config.toml
experts_per_token = 1
d_shared_expert = 0
moe_layers = [0, 1, 2, 3, 4, 5, 6, 7]
init_std_router = 0.022
num_key_value_heads = 1
rope_theta = 10000.0
init_std_qkv = 0.0312
init_std_o = 0.0
weight_decay = 0.0
max_grad_norm = 0.5
max_steps = 10364
Below are experts of layer 4 (counted from 0) of a mixture-of-experts language model. Rows are named gate (a neuron's input weights, with its number), up (a neuron's input weights, with its number) and show model dimensions 0-255. Each number is 128 + 32 x the weight over its row's rms, rounded and kept within 0 to 255. Numbers have three digits each.
Before each expert's rows: a language model's description of what the expert responds to. This comes from a sample of Wikipedia text that the model never trained on.

# expert 12
It responds to: Score and stat digits in football and sports tables and results, like 4–2, 5-1, plus League, Cup, UEFA.
gate1:130126150082111103087108138149125062148115137117159123118113172085089173127171170178148129232157101185151110138146167151167151082151096149132107158092122168180112092105115088080182117092156112155083095107098109173120112080171120107144148166118074126078150083152103100128166173175150086146096188082091155119120128135116135082144105165128115083161084122161196061104084137111160100094146111156099116121172143121076096122142115126167115106127141145139099147161103118170138138124149156078109149183159162140128104107131114147156128224076139075123088135051120103101181162086130158137127121160132108093125147150108153111121211132140111143126090150081082154155167105141174059145112125046150131098125133175091157131170111117149125138152099114139174158171066090172060114137118166
up1:154146143133110166139097084124109131141128160131100094143148150167152174143112126151120122112124138085137138136155095105112160035208139183143156089073129088142101140101089113160147101172093101133058149075119112132116128173153095178104180124090177166114108128185167114091158128183121154107184145158113094211121173202159129052123148117127126078145160151105178141116109136132144077108062138159106168147219118159111204073148156134085131144107110124043142157122122143155129114107146106101112145170087176073162138146163131161185138109182188110135146118143154155207132169133129124103109142173126093122084159123152122132064151138174101152182151160146128114183121111061147118114153126138109146093142168140114094154127135150165111139091104117107127183124178120082196100127096130

# expert 8
It responds to: Line-start structure tokens: list dashes, line breaks, table pipes and == section headings, plus infobox field labels like Scientific classification.
gate9:136034084076110079122105086135112174087156123157114134168132165166117115109174128116100163132115161161125147134033117183106138178134136141074110151132102089134174123138085122096133158114113086137198099145175141125187127158093129092106180160141092063126118101108133124094153127114091114081153132144123058153141130173110108146177118177163073175133107130124132143155106101168073152143155171144147123111121142179178143093126141089136065110126157112176104121151078122150065150145123149096169105172157110106137070116121110081140157060094068146092119118058137144108125129057132073160078142137074138159169150085179180202119139095101089132124128170118162158152177103100143038094115109117113123154113134122084124170129087170095151128120146066126108121073150134169108148124147107
up9:104151155125162121118138127090117092126150163096156124149107093098165053123075161130173114106174141137110106111163136083140079093159143109176182104086160176102077161146154109170128138119178178097089116112106156178130136123163129099164076124110124212165125135112134076165115149142144095205110104081153187121130148066116149108127156098108179091139155102181138097090102161111141133130054123157104111148149112111118100126114099088118208129118130102112143155134174087097155175086139111127128175087100166148123142100135121124125154195130200080177111107166142122164148121135053212108176089134162109149146104113153122077149105108086126090156119134148090112092101144197133220126084159162121133155138162101134172112148165136185080102160128215104150133165166133092174142146093127

# expert 4
It responds to: Colons and separators after labels in infobox-style lists, mostly after Coordinates, Location, Starring, plus dashes, slashes and degree signs.
gate5:142119151108116149128130141132190134106165161077177103172112109121099128061143097101106158087102134125138172111114058075101118114180116125122120155142096139126159109081213153149155143147116148080125149075156141065122134086156088115165125141086129123140107097139109151076113122095100127128141172090118135147151178158129085138133123123150158101069129204075143078093164170073093127188134125139180119125144152133157062117142163092102138163165188166170133133091116133128137125079132113111117112171073105119092186112103121093065178101110120128147181126130142159153133131106113149127106147130105104121062148124096157113102130160138122128112105069137172099109174102049192102132107172188125081091020114130112154151183169103195145122102132125146083099171097199102067164189126139
up5:133115117092181137120146081186144093092172138066100106172109146121124106099141140184134125117143142070142167161143094105095150129164168064107158119191128151134115124033172134090216135144160162143070095112112143158116123051130086120152162126151124113109093088147121162093141097128122084104143173133140085109106119152185114144123115091164143131090126129131138100081145182101160113182165133205155137082097112182203144140102115127091084141128146126075106136132131139149154124166107119059140124137048074102104157091139189129095079155122132109141153168154135202176154132102163171146079112107100134121059092120088134100144129113073104075083139127098109116129184133087185085134141107143102090117059148147133115130187121170161155121101160134131105149142118170094054158129091131

# expert 30
It responds to: Pipe separators between cells in wiki tables, chart positions, rosters and election results, plus table divider rows like |---|---|.
gate1:173107131119112131134157069191063135159148111120159120150182135107173143087124116107137178094134152195118151144134139137145155127079121157081122105139128112133118131093134164123053092085188101145121092136147113136100139147163164111087142127148140048131101109123128147105058137129111136085143155132121152143104075177079132145123155140171121125158067094175125090104123206136106155161095103097105148119103136129163129042099127098188156171098119102082143151155149128135183098113054115098090112108088159173095126110093175137165102097108097199148089132115177140079100087178115104142149168148147177129090123126076120122032139077127130129107142057128116123087132127149113131044115094049152177219103159134136106098120114137117102137118085053144137171115106115126080104162108116
up1:116098092120181174135106160101106121159082175121151093145072052141090170095137116170091121115053120063119124154148080063129167169143150119180133107155154104126120122148166128137084137106156141103103155203139127115124099076099080175118118173150125162211136135043074099078149121100114094127142108089086151115134091087132157088154141126178211152118200167164092102111146119091159110136136119116087092150210089178097136141128146133125123102103103078136131184139096098168111109127112094161156104109085182138092123117216103094119133147104140117129111188093123128125129114133127190074102133192093137135155129093193087167127073154122143097109174150118126135103137105132126141133084182104101123123088148073119120143164197173159135161124117093088112129144177095148123128127165138

# expert 11
It responds to: Pipe separators and values inside number-heavy tables such as climate data, league standings and vote counts, especially after a digit.
gate1:162129124164146107130145120121116121110082110109165119151171159073143121150121086099143091085137158099128168059145146157091145118182131075098153113097085147085098122148143159108125100125141066113116056032169106136131135120094139124165202145165085125144080140061098100141130124125122102095145087133099103120138133092106101097122177169165161137093083131123150082112082108201160166059131139130191214084083142153104131126104105120170138068154117111127086150159108066133125101102159137000135136050150182105108169142124157140148122174097122111136177117158109083107145143114119124139124100138143151132121090172131108046084129135083160135129140136123143115140177087106096086116124101118130111110115161106152188164196083095090115112115111115109097170124099130183110173120061119
up1:173085127149140147093135130152060095108129135130136152079090172138087105079086115161105116065084168145084099095183095102155079137135094128115078176167087086173117175102134117085076140155148151127105148172090100094137139090147084087093104075064172103138183109118123172103075175141116106127092140151150212103132124141141164141152138100144110064208167176132123153147062147118076172107110149148056066190173166138129078187129120164144130157141137129123132135120148203107125141126127103232137060138133098126102138124098166150123128166085150126113113109138134135127117078137093138107114138120109143105111135085097124146188134117080132153097131089130139120112131141215144183132094180145174148180125106133130119172099138154160113126128108171152177089138068104107127094121088125

# expert 27
It responds to: First three digits of years like 201, 199, 200 after In, commas or parentheses, and in table rows.
gate1:101095086090150099096130081118108202122115132095082113153098185066166127150092129143153133168132086118081149141123135135160135090097148172107155193180067147102129171124134188127137180172097131173180082118107171197117148125105096142113125177118106114172133133128158076090160119149186161139182162160113173098116180135152088141127090137103184101148168073117090130139115072149101131101111117129134112108111112109110135156175127151121131138148125114106067103160101075088122190181113181132146164123121121102153165109074149099080140112162106123160142098116122125063138136127083143099098113137141172081159085161031107147106138114113144093112145142145138140117133133118135169087091064099134136116145195057109062127111151168139045174090168201182172131143161114127146110147115189
up1:092143108161135135106127122192145116133122061145190111122160041186122178074159164111151081147133140156140067139090069099091156173172131109163111106076124164151186090113104065125121111091107098105128103155108137124151131132118133088119146114071116146116165063107098146151103096123094071109066059112144084102147114166057193132157160151130084133094121139163169147122182127095113105117150160104107116138181152163195117111081121128123152134124119182114183177127151112142141060123123103164125107147186141165142072137186070168121068144125087168099150089149150132168138136119171111128211111135084173116105127111141121039170124104103090115137080149114142112125120127127098112160187174175126117116101079159195127145118111093095181116135107150096121126170097122091101101121130100

# expert 17
It responds to: Quantity words like two, other, several, many, and digits inside census statistics, percentages, coordinates and measurements.
gate0:131146122142158127102124119148160089118100158125126088145163220182137148143165091147151176095104091117124136046081098131087205138114133124124134120138152134100099141179119107046114144091116085149201188175119121107175087119122130107115111085146150164126051123138150167103116143145132146074106195117094145105103102155064079119148092152111128122110087114144074150116150145126190080135109115140080141085121084130142110121150141117162119139119059115191139113066203140177122151097149082133147112134049185148103173123100100133126110091087164045140221143162119144144131117137136135129107143102158086128117150129119060135127135132125142136142071086165144163175123098182158147192064097130169178124120131156153070103152108109113078155142166156144125104122146121079129097167091102
up0:116135170144178135128082093101098134177104092139151150174145098097113107074092218155204080182108109198180128203148131127192118136065102133163133124176080121137116120089104211157097132180107150131150141070177119099143140126083099167127195134145115132153152123162096122087178126118125115136114085160179081187203108154135132067080097112128128168099135145161155081107140140146189132099136110120116152136098103118138186133047094144074096168128145118116116139117144104112104129139092164088112156107188098107151135102129152168126145075120053148123154118127161138134085138133159118097145146167161132075148142118133201131119144122154128177187130139165067106109139156157164108152167080075090145185096097122085108154088153089131126111081132131128100140114166092114158102140166129

# expert 29
It responds to: Standalone number tokens followed by a space, often decimals or counts in election and sports tables, such as 54.2, 24, 00.
gate0:172153084174116136099077145147134125129113091134092099190117191116073078162135081164128089118145162190105141194125164068115201132136112150092113129170165170144126092157105161176167134190155094113171118144143087122088137111203114107114118101108110093165103131133118087125157069111125150141139045173106126088126114070106168172158080178062105135131115147119109151143125119142103143143128089103166103094185164110099110088203100100125087162090087057092142137147147149120158081151096108148140177073156187127094115144087150079085156081149153131193105118157188126069165155136123148130124094103111122121151141120150120121100136151132106111131061144121101089127092119075084092167154090102143053108099133095070122111096088094155109107151152128098130130102092112067104142104106153
up0:102147135103138139119105135126070079160086148134158191109130097172113181143110178074138128166106065092143106105137139129155074098155116108173156127097104140131132101134082055104117147062087159172142128139142136108165145112078119156155123137128130124055165158152131118139105151190162140136192215098140147108099083120206132160113140118145191143109131116144114164180052156170154080119171208089102166147098130091147087140066132150135179101150091155143138121155101134148118160130156127145068172126109125102116116149151040157168117136064136158148120133148148136145153074142158109106141167164127098128117140151156144125230064032151126067112146108145118147166149111158129125109085122149126209142161130130175110131115136174134160143117137100134073110095154140165111090136135181